config = dict(
    d_model=192,
    router_score='sigmoid',
    attn_scale=0.125,
    tie_embeddings=False,
    init_std_down=0.0,
    warmup_steps=200,
)
Below are experts of layer 8 (counted from 0) of a mixture-of-experts language model. Rows are named router (the router's row for the expert), gate (a neuron's input weights, with its number), up (a neuron's input weights, with its number) and show model dimensions 0-191. Each number is 500 + 25 x the weight over its row's rms, rounded and kept within 0 to 999. Numbers have three digits each.
After each expert's rows: a language model's description of what the expert responds to. This comes from a sample of Wikipedia text that the model never trained on.

# expert 19
router:541478467508538496472496476550533476510497487490495516498535486453503532520491500549504468545484450500472518510484491490433514484575501531499514559459480496510542518476512487513478496455477492526459513505525482485451524537525518468496506515441468497497508501492505545527501495496514516503477514451466469470494478485482473486465528532495522486545495530507529465502495478498472498461488507502516458496492487466491489460509471505506514474519491496521481444501485501434531481514495480499510472487484524543503493516524443528498498503464492499499486508481504493475502518486535535484
gate2:523495462477516512512457527508456502507465574480503492487524471472498471533508531496509493481412516484489447582449487529494503495467489474408489520506460508501506488488505475489493478509483476501488494476513546521478511464483494537517516515521511513456480498516488478481464483455487521516516502511477481487491504484459496451501501500511494480537489498493516498505470444489469473519518502523494472488471508483516543513516494491479459458510490498509479474473480490532476479529489513551459509510469519460481504489517518515481520515480519509485479523494500505496459521498496525460
up2:521470506468548527538473493497467521486484566469527544499536489462478480521493474520515528477507490499501490503470501479495457489487509465456552509494474538482466504523536490507476478491486501494514487514492522541515515520448501515487537519498498538461482503448531435476479531492521526475486510473492470488540510518496497473528494484497508508518519512518510475518513509506500489569529509539509481474502440449504496466503481454484470493472463491487495471525486496485499449478511469540503485509474500522492458487499525473477494476526538507516508525536534532510478558485510519499
It responds to: Words like in, is, was, also, often, such, namely, French de, and See also headings, at sentence or clause starts.

# expert 13
router:543485487496482509500522521476520495511457476489546542485526482448535538472506523520478499504453502531502525515520471519481525482574479520479517551502472511524507498469494566529534515499463468483464479508476482522479514485526490458522506528474491525546479477485517513527504445481509491473496534476473466538476462490489499479488520496529503483511482495482536486505513516449532515487481495518505477511508482497488482517478536499508557427487490520499478506503521489432539461476509502454533464502503492497505511488554477511464528499495521528517475499520521522493495491500484488498
gate0:517507486550495515466547533466468502467470518513482497501502461471508460489518524460518477469478511505516516475554472501504498512529455498517535539484521511499498493513533522525481510525453459494483499529484533513497489473482511474501470505554524494490471493558437483483491495484528473491519498519488519497490510479476517474479497525518481475488465510494507519501458473480448505507469513493505523534516497470472472491470500485552496489462492492495494475492479484456545484507458499514491523556530481487501475501458557539540512504497503471456503500532478542492562482479459492491
up0:470509525516455525443509534477523516530512505506474517512490538458517492491471491521510469513495522512524471524465518500464522539487454536511548495502498508510502515537478540509525516504474502490467502506487521531501443463484514496488491468534518493525492508507508494470508529499476514554538520523500459473491545479486494468493473487477471488469525531473518484478503525454484495532492488520476486480472536496494489508509483508487508507531552567507480481538528476471495487499496493501479564572483487434443488507486479533485484521534533482491511537466499498475478510492501483486
It responds to: Commas, closing parentheses, and periods ending clauses or numbers, especially after year ranges and coordinates in tables.

# expert 7
router:514506497487500487521515500515504521514508507490498514469485497508516545477528506490509465537478518506441506498490495533479535500568472559466435506498459515504514499456518511474505512501496496500472487527479477479472503486525514482467494518458504486527527417480492466546486489476529442472511516475477481523436474516502469504479487565551527493501482510487523466503507525514483504457518519496484473480470454499476500435490535537509501501484470504501461465493474480508470489506479480506516475509506505492492526448532474494492504481520511533486495541483529469487484507498500538514
gate1:479489480504532507543490554500538458482525506486480464494521485550507538506509550538475490529471510520452504528481511507457499489461474480476516497517495508482497520482491509508499493503484498518509463493506500499518516517529508504543521519487481501483508470449471469502500545509488435536557501533451479525470490510518484455521472541491490545492519503540515460507481501478460497496495538511506508470477473504475469531480471525502478508516510451499536497478451472470474490523451521513456457493492571492473514486527487516511528512497505477497494508511490465511543492542473502479
up1:511523526483517455505469449511495499499529482472519497516483512501510512512473492510467469476491527523470482480500499489511509535520533467502490504498549504468527510482532453487481536434518521487484497492528491440520471471487567533496499468504476480528480461472522524490516514477523481520511441500505467528460502546499511494510462496466525463475510468534479535565498457505519506491517533476521492516474511491505521492542504538474507448504510512467496501475503464504475526491534510514470503542468505507480503531518466469508504472502528472567475539514483506504509484532508512523
It responds to: Middle syllables of split common words and names (comp-ar-ison, Com-mer-ce, sp-ending, Miss-ing), plus table separator rows of dashes.

# expert 10
router:560480477500509474484488531504474536501492494489533555510506489485487492465492498506494481487466486509481528461527472493497519517534473548467479519466488513465504498499506526483537492494485492487470524487482475540505510490506475456480499518491455505516497448464511490543471498483508466458514512505467497492473482527515468490488476508547561464509474544478527429499512496454476525478471515466505479518484498525459491504530504518515487507483472491511488515507502465458494489536542509525501503538480490474521497522533467494483551461539459499511462546477549503439485499473496501496
gate1:459547494524499507529494487522558460523520489483526506526519492480489481459476524474495503470479506475512475547510488477498550489499485451502468505520471466483459471514525547478510492510508486498509475539513514520507538489470537479468510516509500516470535479430529483526443487497506487471539506470485467505489547530507521492522485483551525547553493513510502476550507504521486506490475499482517516497483488498461477505506520518494461500527496502511468481468522524467503509501507490524488527540455499477445487498473479508448492488546496463512535497457486537487484474481519475530
up1:452522506455496480525510498517506531519523490471502450515533522502512546469500527489552460504475499536485497500448516456493503488478498547507500517478502546500478468472476528491466506525482484461516480484482478493465524491470484505516491493495514525518505511527453516510510483483492511500464531529513507469470521473480505500532483541439509498501462489470494527464490503519510443513527465510506539496474494470475517505516494499456519515528531503484476499456545488503480470468471544476541524513504467477533534487557481521493510508467526446502513473502504509542491468527506541456
It responds to: Pieces of concrete nouns and verbs, especially the second part after a short prefix piece, such as st-el-ae, sm-el-ter, boyc-ott; also fire, rail, bridge.

# expert 17
router:535458522497513530533510517512504464524463489488448523486521486497524517506477511517497450503472465501445529484490481518483505478528476503498468546484454501500536507501495531513513498468505466484501462477499494510472493472470493480502472522514488530523528466481537482517491505513538477484509541479515483465459523504523508471523537510522541490527507524468527479482514457518486480501535549452542481522492475479509481482470482541524496471469509508501466465558469461502507515527508476519514481540503537521502545506528492482518480479530504530519510500482518442466469494470558532512
gate2:553489508487512514476488491476493505533501506505491502557536477530494512485511463467460480467480457486460496462472480533519493539503469470518524528483547462503527493450508467507497524483472514451479485491497454517522550478496487528430498500486494558519518538516493493549483496487505507523506528504517493519452524553476483483527505502479477501521504495478503488504518508485415520479465516503541509480483524493478476524509518495491512492466512527514511516499457481545541479518485502509502493523489524500516443475534508491505531522499531485452530520503493471474520512490516539517
up2:501502496489526503523539502502473518498512482490537471477501536465535477540450501501505526481523524507546489526501507518519438444446477517508508494519480529500456481491478514510499529516495479544508536516467542515489513511486508461518500486495534490484483476524534515462517490534528491530467470529503502488527534430540495488476491504500537502493505538498479553489470532532531469488532494525480502471470469503484511505499526517534532515484453515472526488501516518501546497471495520489512434474502483468470554513494494522482508506499499529542484527518513480524473543539507472470
It responds to: Prepositions linking a noun or participle to what follows, mostly of, to, for, by, from (dozens of, president of, such as).

# expert 1
router:522458481462504480497544508472519496491479464494523540510497493476532508493477552487473454486463488527489556515536466513496522480540483543503493488477470483465493502510514497513472494512459493501460506465489480514485503519474507495512505501492498532520543473492523496532494450455507490491477545512478495478446499527509500497474504507562535498539465523519541486519522467446480520449466536492511496509508482477482522474521548495518467512492462532509479480503501498456494478484476458481483464499516468521503538490504462520499471477523523517500482506482531482460552506476504559509
gate1:515500483489525491477503512513517443489543518455484523498486536508504496507484513481485508513493471517469487527524501513485488470544516520487488490480535464482516454484513512485484504509542493514478531478480506511544485501527521483493531499483496471501497528489501518458514493504494536485487518524519533499510511491488523510516491468550552454504410467519504500467493488493478542458454511535475511484444453502516514485448498508507527487482514514580509519486510514480524507477507532515457450504534520431524529526489472521497466452501461541493515493506517481511532531504508486496
up1:494528486492474508499478495518470471487486487476459514472497493493497581523510520501521477516530492487549479456494471535488493473491521558541525502514518535499521478447501532476486492480479477499555512517534506483467445512498476512480485480476541464526453543512503459528499486525530466470510502496516502483510483516501480485530480506493483520488466499482501518534503505487503514444513481504470495507469514509508484509525506538550531482484532505453529472490521507501481535540525444492492466528478537465462538477542503484514499486468558519535471496458495508500498496486533496509
It responds to: Field-name words in infoboxes and table headers, usually after a line break or dash, such as Organisation, Position, Municipality, Votes, Coordinates.

# expert 16
router:535483472503513499487499479503498536531496496476484500496499541465553494556499478488475471507503479516471552519544473515475482467530520558506493501489456527516490463495496523497497535499495486556476492517488517516464487501512517476469513542496479498538512487491507533500465527460495478495473493506490481453465476528479485434488480502526502478541471527479529489526495485466494501501486549461521471460521497470476514436520504520556527497489495514490472506482467450524489486503478485479495488518496511476504508502502479529462539460531502518487495527469536510463535529444473525502
gate1:510518516497512498510550456533492523486523556481489482487480486500509509526491506525521550477427497468518512544479544510524480508475514466459479510500449524487475503468503494513502515484462511487481525507499509506519503488486539549473532506521466500471481457486460522485523460507515462483503539541505510503502507484522512531483480481509521535543514493508464537546460480483518432493506490513494451517463539502477498515521493529500444455511488473514554501505492497486466508467499474496474472449521549524481487486487535506484519489539508483484476503502479465488502496476499467522
up1:494521512518510484442472532479510473532453509497520522442520539501497512496508477502472471470578473517516526461462485516532529495531489506473482498492503501463527525523494477476449444492500491511544490493524494479485485503476509520498482481485559481525544515513524484472476527445503500521527518459471495511517512504454508498520520516535478498515491500513466499523464504538485558449504498455497510469537523501507515503516497528485546548501506488487487507458516527492530504539487502519504478493496461538520482478500497515489480493500511530465542482513524499486497457467514511446
It responds to: Heads of organization and country names in capitalized phrases, such as University, League, Republic, Kingdom, United States, County.

# expert 12
router:530506495534511479446484523518499516506468473441521509490485517470535510474482491502520500545525494494516563526475493477468494471528500515495462503491482500509499480504532504521473512466501518477457469481472471510503492481528505489492480498466487503484469461498508493474485479499537486474480493483458502520459501525511503448494517511547544513575476501464469470541482487489503520465509500505517498477502507455479464478505476479528537492507505467521494531528518487475482452494454459451468462503488505457471476494544442481490529521510511492475472523495531516453476479489546509509
gate0:507490463523436551485488489493531536499512504480468475477527512454516484502489518510468455506533504527439470506496521437507545491544462495512467551496490476507495507466505504493516549457488522486520519524483484527466500518524539505516481499490456444521493518520497488534522500502492495498512521521491491507498519493531502516482487527528475533496509470494474472453457468509470487505484489516511514466469517453499502480497504488519498535533503478483489502494513531519502541550519493542481490483491520489512504441429512516479498437454485504487479477501457502484492482502466483519
up0:513479478508510457512467544499452523523474461506480540503521529542476516518443531509523498441470496497538499524479448540521472520538484492496512440505487512544481522503545487495470484525470523502532525484492507489506506524470501499507491515506496538449495496518504514476479503461499523544482473478535518499490477533490484521516541501490501484528478529518480536518523529473506509537502490505519447505510516501528547509517494509497561502447486473490528466521499520478508512484527439463474509516476484523518483514498519478541517511549458512487531544490494489493528508509495535508
It responds to: Lone space tokens, mostly in tables after pipes or before years and numbers, as in "the 2000 season" and "| 15 |".

# expert 2
router:500502476454524489500525482520501492511480467465482526497492504463532496521516506492450520528476464489500531527502508508514523476552523540452475511492472493519486503475496502502527503492480491513487488519486487553496485483504526453493480529464478513520485441473498522554453472487498474477483560491464438513491510507503485508450490505514505526548478500499562438476497470506483540482446508494514447448500510509472464457485511525512508506490493505494497501494517498488511505479492507492506457481518470482510545491525461487471538483528523534466505531488497499446501502478492537461
gate2:504513497519537521486455498508488463474483507447473497503514509507472499505497506492484491482460517485492490539488486504537460488496492499525512508429493482517539508508484538555536508506535500473502479494512485513515513495505521496475524525481498500481499494431479511500523485502552510541492506467484513462486516470483468489514537538461516521489476515480475500562528461482488426523497468507501462469533504518480478506509509480532464513491491537506515474529514428508506524499514533499523543453515504519513543515460505445490505486464458477446489524511512458504521524525503503495
up2:508520521533510472521455504493449487450438477494562497545517512486483483481475485472443514470469457497496502540484501502539487466521478493518483507458514492533499535499465517486499529509508531490520477542519475538517504492507511498505537533490496518506488448488476475504519542512541466492480495462498516473495496526487494462495493532527525516492494487493481504545489486484491485477515448518479487496503525510442509485451495500481476506502523502512528502500460503471519524526504490500532503478459491536516512544496478471466506474514447471453511553495528462534495549538473508501
It responds to: Final digits of years and numbers inside season ranges, dates and table cells, plus the pipes after them, e.g. 2021–22, 1993.

# expert 11
router:537498509517495500482505513512516485499476477452531549472521526467524473513495536530466456483458496547491554502488508489492538494532488521484495529492486479552475488501484500504472540451462473461441491484483472492478500535538494473470495470446511533494495520482473512511504443461519473502493514472482490511444457490504461497515522503514536489542463532532532453487514494495512515488483494486535481523474460431492469485451512484501496497485479523514495480496470484485477473502473488480488469516521487521491509534515464516480466512473503537513488495509536502468516503470521508517
gate1:497489491521481507524541493502483505501492502509533498527503491519482457525487504470526489502464499472477493506485483536476522467482450518489503497508486544456520488488489500469506482491490508509545482495505479548460496490513495497482529500468489515520525481476501462482482456514513520454537491461565485479489507509530463447508557489441500548525521522477492482456490505494471479510497485508524444499542505515524466440468505472480500489500498509513516544490502484490542511502491490535473514501432498498504541439476458504527487543471487507486450509531512480488493481519444477499
up1:485450472469478483491506474480480534480519552504423504539480515497511507541487472507545497489510484496499466550458474537492488469506494513502540465484479495506486533498509510501531510460498489531503496520491576465503448518501521572474497510501494475531500522481499516494557491489523487472490498485558475475533532481524533520485480462508472511519493513471542472524488463533460469505480519518500501476487489513503492491488491529475506514506482473511529464495504534535514494498479507499484458468512499500466459504512496488469506520435497524474511496481506478467502523521547516467
It responds to: Dashes, pipes, and numbers opening a new list item or table row after a line break, and sentence-final periods before a heading.

# expert 22
router:482461467518475476510473495515502502480508475478525529495534488478533482512509475543490438488493453513494547500493473499507507553530521523470503501477468485512490459487502517479526509467525493464456473496479524507485499497501486488506505526488473504527509467450489498484446476464484509511460503440480486474482487472509454472463515515535540521534450516498510477484523484450483507506486537462468507461500467449512473492457493542486531497501495497488497520488477491463492518552476467527503468492497506502526517505510457518504508454544518539517465510475552498467499487490523533516
gate3:474488499480517489485486509501483511539518505508528530490517508499500484518473517511517522497506466489508469521508495498547490418525464496528563487488520507481499489473540496442528501539485503490475510509439458511532467482516504476481524537484491504493501517520481501474466499503471484518515501538514481560549479499468547495516486493483461475503545517509500487482498471477463500496488492496535521484517477479471530526514541490482538493521524555513539521484497508513489544489474483476497458491484501517542545495484466535524503476505561492502519531501568492514501506477557529530
up3:517475481472471532498552475472552447491525513507447505523475530496466516493505522508526453506543520497537528475537483496494508483495527529510489494507448487422497501492509491520480501473545493529550504508494531531481541494549491547474504512541542543518492533459493514476496498507529503485495501473517571475471554494509503527466491531532513502482500511474503505508492551472506486510476503524478462518496511487469509508492488491540479515477518479453496487523480473514474475514499507547478488532508488522515475483523507467464540511501492481500538513504499480520523532524510496473
It responds to: Nouns for creative works and groups plus plural endings, in music and film articles: film, album, song, band, team, compositions.

# expert 3
router:502481506517480515474507504530491519533481509472500543525503526476516501501497536554487478500487480474522481514524514485457513530528501576484452520453438522477523458493500519484493507527516510488467481492481486507470480519535463510452490504487489510538492491494513468533476482470518479503522488466499498496486495488520475522488543510538536478504473524500541500516480472501509512485480516456538437513521487428476504478506470508512510480456455500497503516527500451484505498517466475479492469514507434516470460478505468542454523506538496485498468514463537511502493494481509526470
gate0:499474545433502498498500510541514510476498508508483514539518517468516467514496525516471492500476519468511501545498508496471488486474547514463511531460566481514506497510507502530511511501492499497449522481490527493497523496531489499522493527504496470504467518530508492492526495462511517488499503488440523498493526498512510432491545533472496478513418513479466469521512469500513494542513540504521485513540464503495500512507481460529495534495459543473507471526482509544504512506445491467495474461477465510511498539454491535537460521497494485502480525498556533517532488511505467498
up0:484515503482478514525488483514503515506495492487524464495492500473513477531507503499493525468536480509520492524543477414520486545535532487528475495492490507510456479483499500485478536495501539490485482501483497513517519492479482551517491467514504449503522429518496452483508500500519511464505510451497513496485530532544501541530550537472497475515470513481451516475496496484526456451498513467515525513547470468500512475465520503477505553535507495472514538502517517488526535497502496485476472488442518486503493438530470491454504492516456494502502515520514518525541529510482483471
It responds to: Consonant word pieces, mostly t or p, inside words and names (Hamp-t-ons, helicop-t-ers, Dor-ot-hea), plus table pipes and digits within years or coordinates.

# expert 4
router:526524480491498514468516492528528493511470488473486543489487513484530531522507519528477480520491504498455512543474476516498538513545518536495480527506494464516539480465517498467500537483456454501471481487505502486462500484516543469483512517451447515485479501502495520481443468438519503502500538498484514483506512518511465488469483509518544490569495506456544446494481478465481511486476494473503441492505493462487495473523496511519500481520483486535497513540470489505500486546476497492500461540470466525484541492537470508449499498519476460519466486477539488490491522500491508510
gate1:552506489467463442503478539446498495500469515472508518532471460483480527525528509528520487468488520508508542469488433530465522515517466521519498529501496492447477455440484515479518563508478483521489481461490496472512496488544526474524503505482470497517464501507534470484486483501490479502505524463470469485479475510498501531486534509521536474495497472521529530507479522483526467519507499437538496482494511503473473502487486520465511565515499503503534523514524497513463478511492509477528543511504523532469492502483491489480464476511500478498488511529527509508476442508538524498
up1:486499473501492475496534559502532518528481523507484433499485467523517485513509491509537506499493496470512480475484470529450510514513518485546489487511529513475532457473464517489543494476492505479509560499466517450513509538511486478473531478540492526507478473475526558467479540499538494521508475495478498463545532493477532510442500514519498467510516454526488509541510517455520515458537501507511525496511486521519536513503507523507484542493519502491499494485505510508431532498521511455543482518509482501551492490493462520481499539486499458492507516481499478508515518529475490453
It responds to: Early digits of four-digit years, especially the 9 and 8 in birth–death spans like (1840-1909), plus leading digits of other figures.

# expert 8
router:518507495506511516491499515500482516507505461473492507485504553473468529524488454482464488544494459512491545504512502506507478491531499554480495509491419523502508486473525529516479500463483430484463512482446497505489474496501498459491458540486491494496485497520500497530465521468493427518463504506470475514518524500492459488485510522497519513548506533512524467521502501529489496484495496458484475476516477458468500440509506517559486499502486530524450506475519446496463472506469481466497496483499517500544497512528447499467475487540484500520479541501517529495494514478516514477
gate0:547494491514516537499558510507484501528525422508514510498502496453523505514474494498512457533522504510507531470532519515488545492487514517464507507511471539494523523479484528502498545497504534476497555453493512519474527459463494502532487489517521504475517495498518472476519462516470449524530521463510506532505465502508496418522482520470522471522516525497501491485540499514492525500497495522533506450537501523515498511500463534522541489482514480512494465509529514491477437509459496453503450487541464507515488526497512483481477488497491471481482530482525474477497520515446488506
up0:511482492515483479486537514473472507528542515465508493447488463481449488531501489491473547467475485537516536507523450530515491497508495501473487501515466496557477495509501518507491476527503577491492537479532529541477518478501521486518492502522507479519499517476503501514467496491496467525524482484488504523534472507475463509503543470496475487486540526509504516476522556490459476498508520491487506506522517534527533525510478528531491539477532480501461494475475488477451494488464507501474461463556468494494508520509482522514466531496437536525517578466510510504495509508486492507
It responds to: Middle and ending pieces of place and person names, such as Jer-us-alem, Bos-nia, Burk-ina, Gil-bert, Mun-iz.

# expert 14
router:511478499511497477500466521516476524496530487511514522520529497488539533517510525527538480535470492504478489516485473515500550496496490565475465484485476524487479502457539488535507524476468470482497493478473480527492486477484532527501489534440479527506462475494497488507497447528497507487495536484480493483504489519477444508456482552549509465521458503512581459519509511447513494492474476470505470504503477498504508484490517510496490471484489534478496494495492519491521483527479429484483488497509515479490499485563482494432518477498514526510498572484510511475517480507485522520
gate1:461500513497482490510505477503476545511474518491478487564498478476509543508476485457532511527502497502477469472528510519501517512501480565538481515435499532492490518484530468523488536472492535556480464495470524514470494488464512499490542480463468525497486517495469489527530450515541507477512524483546538497524476534500446526510471513490509488549522529488483490497504459479511523449540515500472467485504456488488536498516471486487466473487486486466482492509518530510472500469502514478499516500503544477485495497520480488490494507518535489548515509478514481547521547457490523472
up1:507498520519489492483540494475474497501493520505504456504476513504533520492490526474507505520494482486525505498473516519465492493549508531490512495464473483528484458488524562514449475519486450467515508500462494468465515475492481485474503468503498474540512522491495514495469500517491549514481505479482518480501546452491534539476485526528521537446541505514527484566478470511528485516471516428524522516480508512516507496509493491501516501518483507495482455515488516490514522474474477501519461467486500530521530481487485502481473472422496550469527506498441481470445524510480463496
It responds to: Verbs and participles after was/were in sports and event reports, such as held, scheduled, released, died, competed, awarded.

# expert 21
router:527494460496511487501517532499525525474513469459490580448518532490525493491498511554533518534491500510514522477505469488496495498502497506499434521499472525491534498487511522525509492426500469498473486512503470510460487473520480475517462508422491502531486499485476503493473515490526480488494514479465455506460483526503513492475504499460522477533466510512540465485512483469521528498515485495481489467457472508454530472488503519492500485518446514492483497544476479490462498538472512524482479501501471492512531509525505488483460464503485493492473555489553509452522512464521525489
gate1:508499512479492525481497524487517504481515496524494507475519499464467465503474452488474480506487537498516522520518494524482500496459527500541495478490504499528488476467489596519513483467520492512475519478481462510479481484466529502456482489478454488519456551512509450486479496484512484476527511460505508519517539509485506460509529479532513514451497496491513507515513462508488529531463513458500527491508487487461522491493537569532480491533541497458529460485477502487519491500481507519501504523496511431507464511528495496463491494428489525513466453479501547479484512502506486534
up1:470521517495528476537521464526489462543462521494468539504509492537530492495541522490499481496484484535484479504494487456490525528489509466499479483543484478450550470501513457474494531478469462498512483498488530524509547530513455516538495522494495496485511474506504503530481540517527479486493525547495487516500481510504519524470469508447513556524558486525528532473487520538461494481519503524484490534522529482535486527494504477488518533471524512521499521498541500493482502508493513413492479489502491517478489500516545501473557468550510450509520538517500483505487503506500503488
It responds to: Verbs, auxiliaries, and verb endings after a pronoun or subject in narrative prose, such as had, would, not, decides, I've.

# expert 23
router:521486492472515484505518495494481519518461494454495553485535506477477518506531496481463490510482485514489527505517535499501548526520484550465491487512452507469491469478484498494532481489493477540468513511451489538503485489510494497506493544473471529519518489472519467560461516469537467489525512493457455512513514518492473497440484525516578493562478509502526445529539495460521507496505475488529486512484470469495502467517497481511508487513463501492455528493517482507499485504479512498471530532544461483505474481489472527464529476511487532518490541500530512456500478498521513529
gate1:528481476491457523478473483419480531508509509476507501523490502505486548525476492516446473476483506494460531465507491517468503501491504499468527484515516490491535502531506467527456490503504448542522465513513474485509502491558505518509489501546513484536469508521529517534492487494511482497526482502509514489495542499461480465538510523504517543498577491485513467479511495540502506515466489494526502525497453475525517519562520508467492475495523494496483517479483541509507493505478435530502507465554532512470455459499498459506512517497526506500464541489467507502496484463500524506
up1:481491521516490516456537499498500480485503501536479478443529527466503433478511490501539512481488489470509494535523514484477439531509446484504522511480505517540490499484488492425513501491466511468515494493511512497481485489511514475471546470456512468512543473467489458512510487526475568516484544504514442520515465492501508553519463509503493494479486463533497522562509514493448463509488508504516494450509549513461463492520473491499477512491500509484509463502471474488513490475500497497461517502483476468489492549513535499475529513519504491488514481508493502519494483508494547468
It responds to: Later pieces of proper names split into fragments, like Valk-y-ries, Brick-y-ard, Smack-Down, Lux-emb-ourg, and given names such as Tony.

# expert 9
router:547482524496546478480501505475474501531493486474494514495489508448527506491535475499456498512482443522446540484521488506472492536525521499503488534483462488531510510498496516524481490496511482512447502494450476531487489461493549450506474511446450539509485520469474531489476503478513486465502473462510494528462495518499530500496485507526545501521488521472544472490516489528503500502477549481520480510466476475465520467522485502540538516497487496502454488493495450461481457512485502452498471477514520512486471480514462512495517464549507477497509506473569507485469502499511507484
gate1:476485509509520485554468529509504490505480476465481503541526541502485519455533504452515547509512504471479507493488494545513510453522528489500491517506488447536502508469495463519459523516518518536495503474510503534484497492487496540482505541450487470492512505497493483539478443486503508538474480534516515493466492511505498481499471478522513560523461492543486474532479502505427474519535533541514507486484518520478493501490528504499479491445470494476478511501499506531493490494502457517548472549516466497486516479454525505484522518519481464513528480496571527479477494471488522502
up1:555522475468512495537524518529536469520530500532498515521502509467481502528519516514527506508506522509512473554483503508558497488462484520480488501522471485517477477545490469544446499447493497547467522427501496518516535534507483514521513502515519521487519502489536521523490469532488504514435460488508480474499525476483507508451490477532503494502542476479494488531527498507478435518503496524556509554531517482511525492457483494504502492519462498479484479498507509478547512484493460446501498511525471492469495472481481508499494502517507520477449491495489496504483524522523451474
It responds to: The article the, possessive 's, and nationality or adjective words and endings such as Turk-ic, Islam-ic, American, French, national.

# expert 6
router:514463523529515531472547503488480535502509460492497526498496503447544532507512517507510500517478519529487533497514465499503500512517515540463515555482454488503523537479503537510491477460467479479409495500484496465475465483528492486467474501482480540519520490492524476473492513495509461462489522489473496504484492522503482489473502528513510472515459547486510462512498500497497526448512515458509489507498497487450494467534494505486492482491466482536512507511531482503474509502442500450441495475487474498537526500526441513445496493510516479496487513482532479490479534466538499462
gate0:487466509466498495508502418526502481547527485506457517488467463491497515477500486486523482538481545523494498475478523459483510532465468532490518470460485515507494496494483492508501509464496515495488496538488513498505462512518540507467501517466490500506479476472466557462475520529505488451492535510513525505484500488527507500460507494477502497504474507451495524541534523515495535513509472503449492470542511504490465514455548502489553523492522495474506509548548484536491507525517534494500515516552471465489477512529500528527474519509545569511460529520467526509499508490487505496
up0:481505506502480513509528506498469482505501513503503506477524494498463485476505503478493531531513513507486499470465494437495492533483490465518497471487522495532500490489489520441474471504495471483507524546448472517498481485543506510492492499491501542533465513506490531442536480506515530453509500535524463491494484487474504496450497532551465497531483518489470524539515504509549520493489475512436486535510480484472503482475518506521507528507542469547460523510475487459453498504466502540500475479496489497466536493449513464517526549463496507533472486528483472485510542454463523526
It responds to: Word-initial fragments and inner pieces of common English words split by the tokenizer, such as ver-d-ict, phys, sust, diagnosis, alcohol.

# expert 5
router:524502503518527487494477518525487528516515493502500488526508490477545490526502467507469479480489447498498527489530510480538511529522507543477476483482480515492479487477510533498482510483457500517487480503456473533483497499484485437501506542505488535543470480517526491530476501460483471470468494486490484498477497493480498475452471545495532492519501523514509482525519466491488517455458542439512506466478512497486474481489481504495514493481472534504512461512484465502511477489488458472492498541461495463523501443518475509474497468548475544514495557462545466468506463442490531457
gate0:475505513538459553481507524496518535497517485561507476492493497486507517490469529500503494515504478501501520444502448481488497496482503498516475502487503483488544514544489548526507470500466498539551532507509522490496468518516504457506485489468498506540506502497493479479516520563481498558515480497492513488471472510519488451561481498558502512477489551476507517479521509463492496504512514463517517514501495504484510552530506462476555503500439521493503474491493533500508551549499536501533475497482451508504507506537484517494519522545463567492497478510479476512510512490508464486
up0:488522514464481483534543495541526494505503534510455438472526477518480471473493480496496526463511524493482517473494516499515531491491507556483468522546518508464497483527500467506516484512482465503486467500445501522491546504473496515494507472494532505547529474492538509497468489502501516536477524556491513498487524450495498521496535491491507542492486489507461513522525517475555524486522490561511496506488500473499517458479552480490476509525518519515482541521512477512497480463519504515525468489527503501487485526485526477504522530500479491497505519521479534553554504512443569538
It responds to: The first piece of a capitalized name or title split into pieces, single letters like S, W, H, M (Mobile S-uit, Perfect W-ife, Yank-ees).